Weights of a small mixture-of-experts language model, trained from scratch on English Wikipedia.
Size: 9 layers, width 512, vocabulary 27345, 93M parameters.
Experts: 32 experts in each of 5 layers, 2 picks a token, a sigmoid router.
Training: a variant of Adam for the experts, 463M tokens, 7059 steps.
Below are experts of layer 6 (counted from 0) of a mixture-of-experts language model. Rows are named router (the router's row for the expert), up (a neuron's input weights, with its number), down (a neuron's output weights, with its number) and show model dimensions 128-255. Each number is 200 + 30 x the weight over its row's rms, rounded and kept within 0 to 999.
After each expert's rows: a language model's description of what the expert responds to; "raises" lists some tokens whose logits its average output raises strongly, later layers aside. This comes from a sample of Wikipedia text that the model never trained on.

# expert 4
router,216,241,228,205,193,192,185,207,145,244,231,248,176,244,204,140,140,174,204,218,156,217,203,196,126,178,253,177,210,196,166,204,169,219,215,182,162,200,265,211,241,194,157,176,258,242,196,200,205,171,187,224,198,210,154,209,222,188,149,197,208,193,235,223,185,161,179,217,165,272,226,188,210,183,180,189,157,193,183,205,192,203,203,212,247,184,173,219,204,213,189,188,244,202,163,192,158,185,169,204,191,182,233,221,175,228,216,220,191,219,188,190,179,198,175,198,245,175,221,185,186,207,121,166,273,206,194,204
up0,244,214,236,199,250,207,231,222,186,207,230,250,177,214,221,201,181,190,184,247,157,220,183,215,213,158,191,214,283,223,236,218,213,216,209,152,200,235,195,197,220,179,244,192,228,234,168,199,186,148,242,204,222,209,210,204,262,148,171,161,141,183,216,148,211,206,230,171,184,191,174,214,187,243,231,192,178,213,152,221,204,219,207,313,152,226,251,155,175,215,151,185,151,142,224,198,258,218,183,201,230,179,222,198,153,186,208,201,173,192,241,185,221,195,197,197,190,232,198,232,224,162,213,182,195,248,222,182
down0,205,168,210,199,180,211,222,156,200,197,179,185,233,164,243,225,184,208,209,239,189,218,199,243,199,188,204,196,226,196,183,188,181,230,189,141,242,193,156,140,229,188,183,234,175,207,230,228,163,206,203,181,226,205,214,252,157,229,266,235,236,180,188,232,211,192,153,201,175,207,160,212,199,209,226,188,233,169,136,140,216,234,221,209,183,175,192,171,207,251,214,167,174,226,237,191,227,213,198,184,201,170,235,213,204,218,242,188,268,243,176,184,130,212,214,165,209,254,165,165,203,178,236,209,200,237,209,219
up1,183,186,225,238,157,197,263,237,179,189,164,269,191,195,174,201,235,195,190,218,201,249,209,136,204,209,217,192,155,166,240,209,186,213,238,166,243,186,221,227,100,213,156,233,185,239,178,228,128,204,198,194,218,213,270,258,190,207,173,149,217,243,186,192,163,195,178,214,204,232,204,217,193,185,257,211,194,219,152,196,197,208,216,183,246,196,219,209,194,209,160,171,227,201,206,167,198,220,218,207,246,132,172,202,222,222,163,218,134,217,195,190,197,189,224,180,227,170,220,165,216,226,199,206,184,187,227,209
down1,177,222,190,135,134,191,206,198,192,224,222,221,193,203,143,235,211,203,199,192,215,202,176,212,216,226,187,194,143,238,182,179,203,206,225,174,168,199,174,183,174,203,135,248,197,223,226,163,162,193,175,201,231,210,161,227,212,234,192,191,228,195,172,184,280,231,218,195,224,198,162,168,148,194,228,223,245,234,294,161,151,143,220,190,230,218,185,174,191,225,202,173,178,197,212,208,219,175,212,199,240,220,208,165,199,139,211,196,206,196,181,194,185,204,192,153,175,204,228,219,202,221,257,149,212,205,238,201
What it handles: Place and institution names. Later word pieces or second words of place and institution names, e.g. York in New York, ford, shire, ville, University, Street.
raises: " in", " and", " with", ";"

# expert 0
router,204,219,196,223,203,174,181,216,182,251,164,208,179,229,227,155,221,204,173,170,171,183,201,221,233,202,247,234,196,219,179,187,182,157,194,179,162,221,165,206,222,216,176,186,212,159,168,236,183,227,205,205,168,243,242,232,213,218,191,237,166,151,222,196,178,185,223,223,210,244,194,125,176,137,231,173,279,196,224,222,229,158,197,201,215,166,221,225,169,216,150,185,215,192,161,213,193,187,176,159,180,151,227,238,194,195,236,273,233,211,193,180,193,165,207,168,211,222,165,187,167,198,191,211,238,153,210,181
up0,192,207,178,182,252,209,244,219,194,205,157,157,139,265,142,198,159,184,234,231,258,228,213,254,242,220,210,216,180,226,178,178,202,215,192,267,228,157,164,215,201,218,177,209,240,157,205,135,234,195,219,228,185,157,146,129,212,132,202,242,228,259,147,242,195,244,184,197,172,209,210,190,184,228,182,198,189,234,182,245,251,176,185,186,226,217,182,205,183,188,226,205,228,256,167,210,172,234,151,193,168,249,219,183,144,182,200,281,186,197,207,217,286,194,209,186,231,232,153,186,150,229,197,205,184,213,171,143
down0,176,161,214,150,210,181,196,203,233,208,188,176,169,182,219,213,178,129,271,166,208,236,237,227,191,189,157,194,193,207,224,227,179,216,179,176,224,194,222,161,179,190,174,183,198,191,182,261,168,208,255,178,185,195,243,207,293,227,158,252,195,194,146,144,182,190,185,154,199,263,203,190,191,172,224,161,234,215,191,163,110,272,196,216,193,230,239,215,198,245,193,250,234,143,210,169,163,208,236,201,199,185,208,241,203,220,192,126,219,198,225,232,187,173,169,209,190,236,194,255,217,167,191,172,218,167,214,179
up1,222,128,227,185,229,170,212,202,178,244,217,195,192,173,200,166,183,173,202,178,184,185,195,211,216,254,171,211,204,150,227,174,184,195,212,230,200,222,226,259,188,160,238,215,177,172,206,191,247,163,217,218,166,258,212,217,213,224,198,151,175,183,180,181,221,170,238,186,213,218,195,230,199,190,187,243,144,144,237,224,216,183,249,170,150,193,204,204,153,152,180,175,210,210,228,190,159,203,200,227,243,200,217,217,154,180,197,206,148,151,222,244,191,201,175,179,192,184,213,188,146,237,168,212,217,203,227,216
down1,169,229,180,195,168,123,191,157,198,170,186,199,181,189,216,222,216,198,236,255,219,168,235,191,219,211,208,198,216,233,186,176,216,212,205,166,205,229,212,154,220,178,147,173,165,204,261,188,222,219,216,219,190,196,181,191,228,170,234,171,239,195,196,196,206,208,178,206,230,209,178,159,240,222,182,214,196,239,200,228,235,202,195,209,196,207,213,222,279,231,221,162,204,178,218,227,179,102,211,185,235,169,196,239,194,217,228,210,185,192,138,231,193,150,206,156,197,231,218,173,173,184,118,166,203,229,211,188
What it handles: Name-internal letter pieces. Single capital or lowercase letter pieces inside proper names and parenthesized abbreviations, e.g. (G in (GfK), L in VfL, (B in (Belgium).
raises: "o", "al", "os", "es", "az", "ans"

# expert 19
router,234,215,204,210,240,164,202,235,169,232,221,204,181,180,204,196,182,207,209,255,202,243,177,219,175,177,287,207,211,217,190,246,138,246,201,128,140,196,254,232,197,132,189,192,198,223,159,188,179,219,218,160,193,226,238,191,255,242,216,166,188,181,165,194,197,210,211,211,209,201,205,129,210,234,173,176,194,185,173,241,215,139,205,216,201,232,146,161,177,237,165,216,188,213,149,194,160,132,221,204,233,166,226,180,200,188,266,183,207,228,178,206,188,140,182,189,251,224,199,219,115,242,149,229,200,243,208,190
up0,214,146,225,197,274,190,205,183,169,235,209,200,202,237,206,265,210,177,217,197,223,190,173,219,191,161,166,234,214,217,223,205,194,213,210,175,186,167,209,218,200,223,227,273,206,215,127,200,176,239,209,200,190,208,237,204,182,182,242,191,227,254,238,259,243,219,247,214,208,200,256,207,209,194,179,154,193,229,186,203,211,171,182,222,198,184,195,243,196,187,202,182,153,239,223,190,215,226,177,136,220,168,182,220,218,187,208,173,209,217,140,184,159,194,224,162,182,186,220,244,240,211,192,190,195,202,150,213
down0,227,206,260,185,220,203,208,190,247,197,215,215,199,200,217,204,197,202,231,186,185,214,167,221,158,221,204,253,245,206,180,196,159,211,137,227,120,198,187,200,166,194,177,205,222,209,199,192,219,160,232,156,143,188,142,208,209,180,275,232,197,231,202,199,225,158,193,172,198,186,219,142,233,200,183,187,158,276,223,177,230,187,182,185,211,205,184,175,176,138,206,203,149,159,237,171,152,228,225,239,197,229,199,234,250,206,199,188,225,213,251,205,163,167,228,265,195,192,169,253,285,226,154,180,185,209,221,199
up1,206,189,217,144,225,215,219,150,198,188,207,249,228,230,209,207,171,197,143,200,217,183,220,209,226,201,211,189,243,166,183,192,228,195,244,200,220,202,223,197,190,204,197,154,208,227,158,234,184,231,216,224,192,231,199,199,215,220,217,178,209,179,237,213,180,166,209,185,195,168,183,251,171,209,247,211,215,196,202,224,218,161,218,176,171,207,206,158,180,236,181,155,271,217,121,222,216,250,194,201,211,211,225,178,183,250,150,182,199,180,223,224,91,212,231,146,200,279,182,133,154,176,193,238,164,215,214,211
down1,175,215,241,213,171,161,184,186,208,219,209,230,264,235,200,205,240,172,191,240,211,129,213,209,216,182,230,250,163,225,212,193,204,215,228,243,180,202,220,162,191,212,204,279,214,148,200,235,209,195,199,196,166,223,182,174,180,227,230,227,187,259,224,206,177,172,217,193,180,174,167,246,202,187,234,200,218,216,166,211,189,213,220,225,199,188,235,130,252,147,231,230,195,233,194,222,232,154,168,183,156,200,199,208,235,183,181,157,218,243,189,180,231,201,144,232,174,198,195,190,199,198,208,170,178,185,246,166
What it handles: Table cells and quantifiers. Table pipes, blank cells and line breaks in sports and election tables, plus list words and quantifiers such as one, some, List, No., FW.
raises: " |", " of", " –", " and", " in", "–"

# expert 23
router,175,198,223,261,212,173,187,224,158,244,180,241,189,160,231,201,194,159,224,222,179,248,208,242,158,220,185,202,270,212,188,207,145,167,187,202,137,208,227,226,226,207,157,195,231,195,205,225,213,232,170,229,175,211,205,212,233,218,197,207,195,166,212,187,145,166,180,227,232,210,194,195,252,178,204,184,251,152,188,222,199,250,199,208,227,175,200,242,182,209,174,200,223,174,182,211,187,206,174,178,204,187,222,196,235,258,221,193,182,236,192,162,190,231,205,159,168,161,206,177,175,195,219,181,214,220,227,127
up0,189,238,245,185,287,154,188,248,188,197,201,245,199,181,228,198,138,196,195,241,225,201,205,179,158,191,266,222,177,198,196,197,204,136,224,256,196,178,245,159,184,224,184,187,213,235,185,203,226,167,158,183,219,167,167,194,200,257,188,172,193,250,209,183,234,198,259,197,190,278,199,203,243,178,193,159,239,223,142,206,242,203,180,171,236,171,205,244,173,221,151,206,235,205,178,157,201,175,175,245,186,224,185,203,224,216,160,208,140,173,289,158,206,191,195,202,276,195,195,155,159,188,200,228,230,189,213,202
down0,185,166,190,247,252,237,184,250,216,219,147,204,198,220,197,192,231,221,182,187,191,199,190,188,160,208,183,172,204,212,210,214,226,160,205,230,212,168,202,162,213,241,182,173,238,187,221,193,218,180,201,254,221,188,158,117,175,237,209,172,185,213,184,239,172,195,191,173,176,196,206,172,189,226,191,215,202,163,207,192,224,184,207,232,214,193,208,149,184,196,175,224,253,241,126,206,185,165,200,199,233,245,118,235,129,215,202,260,166,199,186,214,145,186,189,233,183,166,175,186,207,165,266,204,239,174,152,194
up1,171,223,164,157,255,204,168,152,203,215,173,114,191,165,209,233,193,193,179,199,198,250,168,198,204,228,229,173,234,251,237,236,199,217,224,196,237,214,224,221,177,204,197,174,282,189,216,241,183,239,172,223,166,198,226,233,230,236,238,187,253,186,200,245,217,216,204,198,202,171,173,147,135,210,182,160,174,156,148,231,249,234,226,204,161,226,241,170,187,198,166,187,215,226,239,239,252,176,194,195,195,189,222,206,191,261,212,195,216,262,266,210,198,182,182,230,213,258,229,206,157,177,198,221,147,208,167,171
down1,250,208,179,175,207,191,197,154,239,203,138,161,240,252,235,224,172,175,187,179,232,198,199,233,188,211,198,152,130,169,158,187,238,185,195,173,190,143,246,197,238,219,160,220,186,203,196,267,243,259,243,226,235,179,216,183,167,187,187,214,179,177,182,211,222,168,226,219,165,270,183,198,190,216,221,191,222,239,207,205,198,179,197,240,171,215,212,187,207,231,241,269,192,215,228,193,225,202,195,174,172,180,194,229,241,226,178,140,168,194,206,225,176,162,204,211,204,245,167,142,166,265,221,188,194,179,230,177
What it handles: Sentence-subject nouns. Nouns and pronouns as sentence subjects after The or a period, such as years, season, It, This, plus mid-number digit groups.
raises: " sp", "0", "e", "5", "6"

# expert 24
router,216,219,129,224,204,188,130,180,185,270,210,185,156,259,188,161,199,170,210,200,171,203,184,195,185,231,192,215,186,240,228,238,192,185,171,189,155,211,192,281,215,175,205,195,197,167,170,155,163,254,191,222,230,216,193,202,216,212,216,210,258,252,179,159,201,198,225,251,185,177,212,174,215,186,185,224,224,242,163,223,260,170,198,256,226,181,227,229,225,169,221,220,208,221,167,225,177,221,202,164,181,164,233,215,168,210,220,244,225,161,170,142,208,162,195,191,190,264,194,180,200,282,167,197,260,178,210,215
up0,186,155,237,193,201,169,183,217,172,242,207,184,253,188,171,219,200,171,203,168,225,203,173,209,220,240,190,132,180,250,208,247,160,208,177,179,172,165,206,197,153,183,167,202,202,204,200,207,183,226,154,208,171,186,174,197,180,216,188,171,229,244,176,198,164,228,224,179,195,230,203,198,143,171,189,241,203,184,117,207,191,132,143,204,162,158,224,231,158,173,181,205,219,278,192,229,179,181,205,192,264,211,230,268,237,228,242,203,177,243,214,213,169,207,159,199,287,176,176,171,222,167,155,124,236,214,199,246
down0,193,127,206,220,223,175,225,184,183,224,222,182,220,206,241,194,216,280,200,222,135,239,214,222,252,197,204,165,195,209,200,168,218,205,229,159,193,240,153,222,188,159,234,238,173,234,187,219,189,193,184,147,212,233,205,194,217,180,220,242,195,220,276,225,241,220,234,180,188,223,177,192,237,188,201,218,225,234,218,230,195,190,201,145,206,214,275,216,189,151,237,172,187,197,190,184,110,220,203,241,203,171,158,216,199,226,225,173,199,158,226,192,145,184,220,182,199,196,153,237,238,172,233,198,143,220,150,198
up1,190,204,136,148,202,226,172,144,171,257,268,200,197,199,193,176,230,159,145,250,186,168,240,218,183,231,204,181,206,202,202,184,214,191,172,196,159,181,182,233,181,227,236,216,167,242,180,212,199,201,199,192,186,228,181,230,219,211,170,237,187,181,231,186,237,166,163,113,161,192,194,202,180,215,184,199,210,163,210,177,213,255,149,215,213,124,199,209,172,205,212,173,193,236,200,247,193,234,196,215,185,220,198,240,197,181,183,205,240,288,204,215,170,209,151,202,207,202,165,230,218,216,175,209,157,188,177,201
down1,179,197,228,216,195,182,166,210,228,212,184,196,152,215,160,195,170,192,206,189,239,174,183,248,255,165,219,188,194,209,228,177,198,211,255,181,223,231,196,179,243,245,135,241,159,160,177,157,268,201,200,201,175,212,184,189,234,217,196,191,171,231,187,171,160,231,209,192,197,181,238,199,172,176,183,193,173,194,244,163,196,176,200,193,186,179,185,133,191,263,187,221,168,223,203,188,206,225,165,236,213,214,195,198,209,206,198,225,188,258,145,244,181,199,159,203,193,183,229,142,160,240,245,176,205,220,213,236
What it handles: Digits and line breaks. Line breaks after headings and lists, and the first digit groups of numbers in infoboxes and tables, e.g. 89133, 1,780.
raises: "\n", "s", " and", "B"

# expert 18
router,196,170,221,202,246,198,159,203,140,212,174,234,195,203,233,197,215,216,203,156,217,168,228,195,242,203,164,217,233,198,232,196,187,182,231,183,191,202,180,179,202,154,207,173,248,198,190,174,211,216,176,268,173,256,205,224,208,229,220,244,216,201,206,190,197,193,209,194,221,213,203,209,211,172,265,203,228,223,214,228,187,235,182,222,159,267,152,269,191,224,198,164,214,198,228,268,206,198,205,175,171,175,194,188,219,229,203,205,255,211,196,211,186,131,226,222,201,230,213,186,165,219,151,232,231,237,201,153
up0,198,213,202,218,235,187,195,220,202,204,176,191,148,225,200,211,167,222,233,206,187,222,232,223,205,232,192,218,224,180,172,213,194,197,162,247,218,168,174,215,264,221,180,228,149,209,170,158,201,172,224,226,123,245,183,188,265,233,201,195,182,200,217,284,190,193,161,165,212,180,208,178,193,211,217,178,225,184,182,248,184,151,227,167,227,208,151,200,173,186,214,187,206,192,173,195,190,237,179,205,208,239,188,169,158,276,168,190,210,199,184,183,159,207,210,160,218,193,230,194,184,197,226,187,162,206,170,207
down0,253,199,221,241,186,194,247,184,183,231,191,232,203,194,227,212,161,228,208,207,194,218,234,203,197,238,210,163,200,238,193,189,213,228,206,167,142,207,245,208,216,246,233,267,186,204,216,184,174,212,249,150,212,228,166,238,201,216,231,165,214,181,178,184,209,168,239,143,190,202,196,174,181,180,234,225,216,187,172,228,210,200,105,221,130,171,178,221,158,230,222,187,229,218,242,164,187,166,166,158,140,187,240,187,203,215,212,219,182,226,242,273,181,166,192,206,255,217,185,210,153,206,204,149,202,153,218,195
up1,172,262,218,229,154,177,246,225,210,231,183,228,169,202,176,199,198,168,253,188,169,233,204,182,182,164,203,226,201,186,194,234,178,133,198,178,194,138,177,178,247,222,181,244,245,195,182,219,231,265,215,199,221,233,177,169,216,205,210,153,195,141,188,176,206,187,270,178,164,173,235,193,188,192,269,213,231,239,184,210,198,210,173,190,175,205,204,167,167,203,179,271,247,229,203,208,222,161,200,167,202,218,243,190,229,149,211,189,216,132,199,215,181,221,216,215,215,146,221,224,176,169,182,198,153,201,149,172
down1,171,177,181,194,155,212,221,208,189,208,217,232,106,153,177,153,221,194,221,234,214,144,208,210,217,243,254,182,189,226,236,190,208,202,211,177,177,228,181,175,159,278,181,208,220,179,262,189,196,147,207,218,184,163,170,238,160,183,273,162,198,261,187,177,226,221,181,187,213,236,192,188,186,248,177,153,209,243,152,167,213,198,227,201,212,181,132,181,183,191,238,150,189,217,219,152,224,154,196,177,223,160,214,189,266,193,200,220,137,178,190,189,214,200,211,184,211,191,211,157,216,235,191,222,157,228,143,177
What it handles: Table pipes, sentence periods. Table cell separators in election and results tables, plus sentence-final periods fused with words, e.g. s., ing., ".
raises: "\n", "\n\n", " In", " The", " ", " A"

# expert 16
router,165,180,214,191,190,194,212,220,212,223,157,193,171,223,201,179,194,162,231,190,187,219,188,181,224,189,249,215,195,245,227,180,209,220,191,195,161,201,227,240,191,195,210,212,201,200,196,187,210,186,199,217,157,218,214,228,251,308,202,191,264,201,178,232,151,206,194,215,203,205,164,191,205,194,196,163,241,171,155,194,242,187,208,245,208,208,180,200,227,198,205,209,207,222,185,259,187,168,188,191,166,197,198,224,179,194,218,219,206,260,213,190,165,155,189,202,251,191,238,154,160,185,200,181,193,202,237,124
up0,194,198,186,261,212,204,197,143,269,168,192,186,179,234,191,185,180,131,180,183,189,157,190,165,212,205,210,218,217,159,225,243,204,237,235,233,174,175,200,205,201,167,217,202,225,226,172,231,245,220,180,198,191,218,197,207,192,220,217,222,152,200,156,202,189,159,160,205,174,228,181,196,208,181,219,250,179,210,172,181,234,158,165,248,177,241,179,251,187,186,195,154,201,234,145,198,226,251,192,140,192,238,202,149,193,195,205,228,182,259,132,227,217,218,174,174,185,232,160,228,213,204,218,130,190,172,219,170
down0,202,231,261,227,206,161,164,202,181,185,197,192,212,225,215,197,230,195,223,176,260,168,223,232,153,258,179,167,203,158,173,176,198,255,187,216,196,160,203,205,199,191,232,196,183,212,176,169,211,228,138,228,181,205,202,215,172,147,238,166,250,180,272,197,183,242,163,229,197,171,190,219,234,173,149,192,197,211,199,104,223,162,204,184,192,167,208,189,148,209,177,197,185,249,238,216,224,140,207,220,225,233,187,182,191,241,163,223,214,210,219,282,186,171,213,202,202,218,228,156,142,211,230,231,235,184,186,219
up1,182,201,166,234,192,212,195,152,179,198,128,244,182,238,162,165,198,191,240,207,231,217,183,234,215,186,189,182,173,247,162,166,111,215,190,195,224,220,217,199,231,213,218,189,179,244,189,222,205,223,215,137,181,241,204,174,146,247,217,159,207,169,211,186,166,246,161,168,190,163,163,216,150,180,186,207,223,241,218,201,293,167,184,187,224,185,152,213,159,228,99,146,191,210,192,235,205,213,209,154,245,170,164,178,189,173,152,223,170,186,201,244,188,188,162,205,235,223,196,203,219,190,183,186,194,221,182,193
down1,149,141,174,175,200,168,205,202,201,179,208,171,203,181,234,186,205,239,213,246,248,248,202,189,214,241,204,161,250,267,182,211,215,249,190,223,214,198,225,175,188,213,248,210,214,166,220,164,217,206,233,158,179,191,211,150,201,212,220,222,193,167,167,195,217,227,231,221,216,238,210,200,172,207,162,262,186,192,190,189,200,228,213,216,167,194,192,296,148,214,241,255,147,268,192,250,212,272,182,184,214,233,224,205,221,206,167,237,168,249,148,201,242,207,248,196,207,153,247,244,190,216,245,149,187,216,234,154
What it handles: Word-initial fragments. First word pieces of words split into several tokens, often consonant clusters, e.g. St, b in boring, fe in feed, Ref in Referee.
raises: "ar", "it", "os", "oll", "o"

# expert 14
router,120,165,219,225,215,180,226,165,171,219,198,223,181,177,240,203,179,152,236,213,212,207,230,180,227,174,226,210,163,215,203,216,137,176,218,194,215,252,241,251,168,202,169,206,169,157,189,216,235,239,182,207,166,217,258,169,207,178,193,149,217,164,207,219,181,257,125,199,229,193,166,202,222,172,179,181,238,209,190,264,162,168,192,241,231,203,194,160,165,210,150,188,203,171,190,202,194,231,216,191,214,208,176,224,168,194,194,197,189,211,182,190,179,150,183,116,217,214,214,208,179,219,160,269,228,232,190,117
up0,205,197,170,197,208,181,215,226,207,206,213,159,176,234,223,210,219,183,194,194,210,249,204,138,146,194,237,216,224,187,155,210,230,185,129,189,237,241,227,224,194,161,171,258,184,195,183,154,166,201,220,201,169,253,224,190,190,123,267,215,248,199,204,196,185,163,187,196,213,202,178,228,213,159,198,233,185,190,204,225,210,194,199,210,221,172,219,142,192,182,200,180,186,169,189,221,188,201,189,230,218,217,223,272,190,187,247,206,221,94,229,180,200,194,255,230,193,221,194,224,159,224,220,187,238,299,175,186
down0,172,217,189,150,238,203,226,178,264,220,206,205,213,216,199,250,206,185,201,216,231,180,161,180,243,255,247,223,207,208,209,189,184,292,209,215,214,213,211,204,208,187,178,190,191,145,190,149,201,208,177,198,195,195,166,205,274,255,241,170,235,200,203,221,176,222,202,202,179,158,226,200,215,225,180,188,225,226,253,182,178,186,135,209,165,183,205,213,235,215,182,171,174,200,207,223,150,233,202,151,166,191,164,271,181,237,154,197,205,167,187,156,217,193,176,253,232,228,169,232,229,223,220,202,195,218,208,219
up1,237,229,190,185,180,198,155,142,219,213,169,205,179,201,202,212,193,201,210,196,182,231,199,135,199,164,156,186,198,155,173,189,146,226,234,229,222,205,149,198,194,197,180,219,196,237,204,189,199,180,191,204,221,188,162,133,136,186,183,198,225,173,250,158,210,242,193,202,215,215,200,221,245,191,198,192,212,191,175,193,193,189,204,189,195,195,201,155,257,188,226,196,199,196,185,255,267,183,184,255,183,127,205,208,211,204,216,195,219,199,216,180,181,191,228,265,200,172,208,221,173,208,199,224,218,200,179,218
down1,217,229,244,228,152,221,192,188,208,168,188,199,200,165,207,231,198,171,228,210,116,154,189,219,210,184,195,245,183,182,221,182,197,198,196,245,251,169,183,230,190,184,232,205,209,191,184,201,201,212,240,212,222,179,196,165,214,237,219,272,232,168,183,146,212,196,235,241,206,171,211,196,207,176,187,159,227,228,167,180,213,171,222,168,123,215,261,218,289,198,257,180,193,176,196,214,205,144,189,179,194,92,167,217,159,191,158,238,218,147,226,219,148,235,203,225,191,248,183,211,207,173,227,199,193,274,205,268
What it handles: Subject pronouns, relatives. Pronouns beginning a clause such as he, she, It, They, and relative who, which, that, plus list-item line breaks.
raises: " was", " began", " started", " is", " has", " would"

# expert 28
router,162,239,188,146,199,162,167,198,192,220,178,238,209,155,168,166,174,159,227,204,202,235,195,236,188,168,229,214,173,248,177,194,212,231,198,136,164,193,293,211,188,276,206,198,185,188,175,199,174,187,187,243,168,203,203,219,205,206,222,231,165,210,230,214,148,183,155,146,190,206,234,258,138,152,261,204,225,179,201,277,237,184,245,212,172,238,165,201,187,229,219,190,234,199,182,206,205,246,185,188,133,172,228,155,185,238,231,184,209,229,172,201,199,191,221,189,190,218,211,155,163,215,169,184,181,227,188,141
up0,195,185,198,239,225,239,177,215,144,133,181,150,204,154,188,208,195,146,236,189,180,184,188,223,200,194,244,236,222,183,263,204,194,222,178,217,185,180,226,196,243,238,188,203,190,218,230,217,188,147,182,240,225,200,256,216,260,193,194,225,196,215,176,160,177,209,210,175,195,193,272,120,164,165,203,225,211,169,183,197,195,93,201,262,228,213,265,203,237,183,151,235,188,220,223,213,160,171,224,217,168,217,234,200,181,182,191,204,202,200,156,233,180,221,188,210,242,215,204,231,185,188,173,191,197,215,171,222
down0,219,177,214,220,232,195,240,239,154,226,200,208,227,220,224,231,196,171,207,118,199,214,215,207,195,193,218,209,235,219,241,189,231,260,196,225,210,124,192,245,207,187,185,205,204,193,200,250,154,213,227,210,176,210,156,212,177,176,174,202,208,182,197,170,192,187,286,249,200,235,229,188,217,207,170,218,216,158,204,212,181,213,263,267,218,201,268,195,161,227,200,229,189,220,216,206,211,196,204,175,156,195,188,197,184,222,217,248,208,142,242,255,150,226,238,149,206,263,179,210,181,194,237,178,195,242,222,140
up1,252,213,208,184,215,185,233,223,191,213,215,230,227,200,210,165,244,172,201,166,205,171,160,193,197,276,204,257,219,221,150,202,204,220,278,216,189,198,175,174,206,193,170,225,255,225,218,192,246,192,159,201,147,171,193,146,222,180,211,220,175,139,243,217,153,130,180,189,126,266,218,232,224,191,210,211,160,225,183,180,244,95,197,171,185,214,184,215,178,216,216,184,192,212,188,141,189,118,206,157,167,204,239,265,190,182,179,237,218,179,159,160,145,174,244,158,217,271,173,222,225,189,197,203,203,230,237,185
down1,207,158,253,242,225,193,174,225,231,214,222,208,173,161,154,162,118,160,161,149,190,218,226,249,153,170,194,278,177,134,198,241,157,207,205,219,214,190,201,220,199,164,242,189,193,193,198,174,244,225,193,181,169,233,201,220,207,179,161,218,187,209,227,185,214,232,213,225,192,196,201,231,229,261,158,152,196,174,202,195,182,207,181,165,232,217,218,221,194,185,222,249,206,145,202,171,202,239,186,228,249,141,209,212,162,131,188,222,205,184,153,205,223,175,145,224,214,140,210,191,171,258,180,242,241,237,244,242
What it handles: Passive participles and media nouns. Past participles after was or is, e.g. released, used, located, served, known, and media nouns such as film, song, album, game.
raises: " in", " as", " to", " on", " by", " with"

# expert 11
router,194,181,208,227,201,121,215,180,185,227,171,170,167,205,180,195,153,175,218,192,148,185,235,186,207,213,232,202,187,248,187,198,188,229,231,171,202,208,221,197,161,129,232,206,197,200,212,195,213,231,222,217,219,240,181,216,229,216,172,203,219,202,187,178,148,160,205,229,197,178,212,210,185,174,197,143,227,256,153,164,202,180,199,212,219,176,268,233,200,232,191,155,175,199,181,203,232,190,154,204,232,190,186,172,176,244,169,228,151,190,221,180,198,129,244,186,224,186,181,216,208,228,155,230,240,231,210,149
up0,159,213,231,171,229,177,169,168,235,189,148,229,223,210,232,184,197,186,227,226,204,185,151,222,199,216,228,208,204,219,213,177,182,154,162,159,233,165,226,174,163,143,186,227,217,222,191,142,232,229,220,233,203,234,245,150,262,275,223,181,176,210,149,176,234,209,201,147,205,229,140,236,221,178,217,165,235,182,137,251,171,211,211,239,197,218,149,241,243,153,174,193,198,206,197,201,205,181,160,209,239,202,198,179,242,157,199,181,227,222,180,202,221,200,190,252,218,194,216,187,202,244,158,192,214,217,243,174
down0,178,206,181,223,187,205,171,152,224,199,203,243,183,199,143,178,228,238,196,265,187,184,192,185,230,247,227,200,196,193,188,194,130,206,242,186,171,230,160,190,215,202,226,173,233,205,155,206,170,259,147,190,243,214,210,238,179,169,199,206,139,184,216,223,220,157,193,159,217,156,186,251,135,240,187,195,181,202,222,161,167,158,214,261,215,196,216,164,159,219,189,171,191,141,184,168,174,238,187,199,223,177,221,220,235,202,212,143,243,202,181,182,200,179,227,226,203,185,214,192,227,120,149,181,232,195,202,208
up1,213,267,198,129,166,186,177,213,202,196,188,201,246,180,207,210,197,177,178,181,201,288,231,164,197,220,260,201,208,202,209,197,181,236,238,212,193,213,207,195,163,180,139,137,244,199,221,204,200,241,171,310,170,229,246,201,236,215,177,222,159,209,182,228,219,160,153,202,213,187,217,179,254,181,240,191,227,203,166,237,189,166,177,157,196,168,190,215,224,195,201,199,234,217,225,215,252,180,205,199,211,155,189,192,195,219,239,223,165,258,208,215,317,144,204,156,265,223,219,178,223,205,202,251,243,185,244,235
down1,205,171,256,187,179,216,179,223,259,216,222,161,236,189,222,158,200,241,208,164,169,151,195,219,189,211,182,225,255,271,206,251,161,228,197,203,151,175,185,207,231,181,210,207,170,184,196,177,137,241,184,149,283,164,226,220,179,201,162,183,184,225,212,221,249,207,289,187,212,222,254,207,202,195,225,168,178,128,227,177,242,189,179,220,232,225,159,209,190,158,202,208,179,177,164,190,237,220,171,207,201,208,202,160,157,174,199,172,201,195,191,182,192,216,237,118,168,177,210,214,260,221,167,210,188,230,189,207
What it handles: Line breaks, headings. Line breaks ending infobox fields or paragraphs, and heading markers ==, ===, plus Preceded and Succeeded in succession boxes.
raises: "-", "N", "A", "R", "D", "L"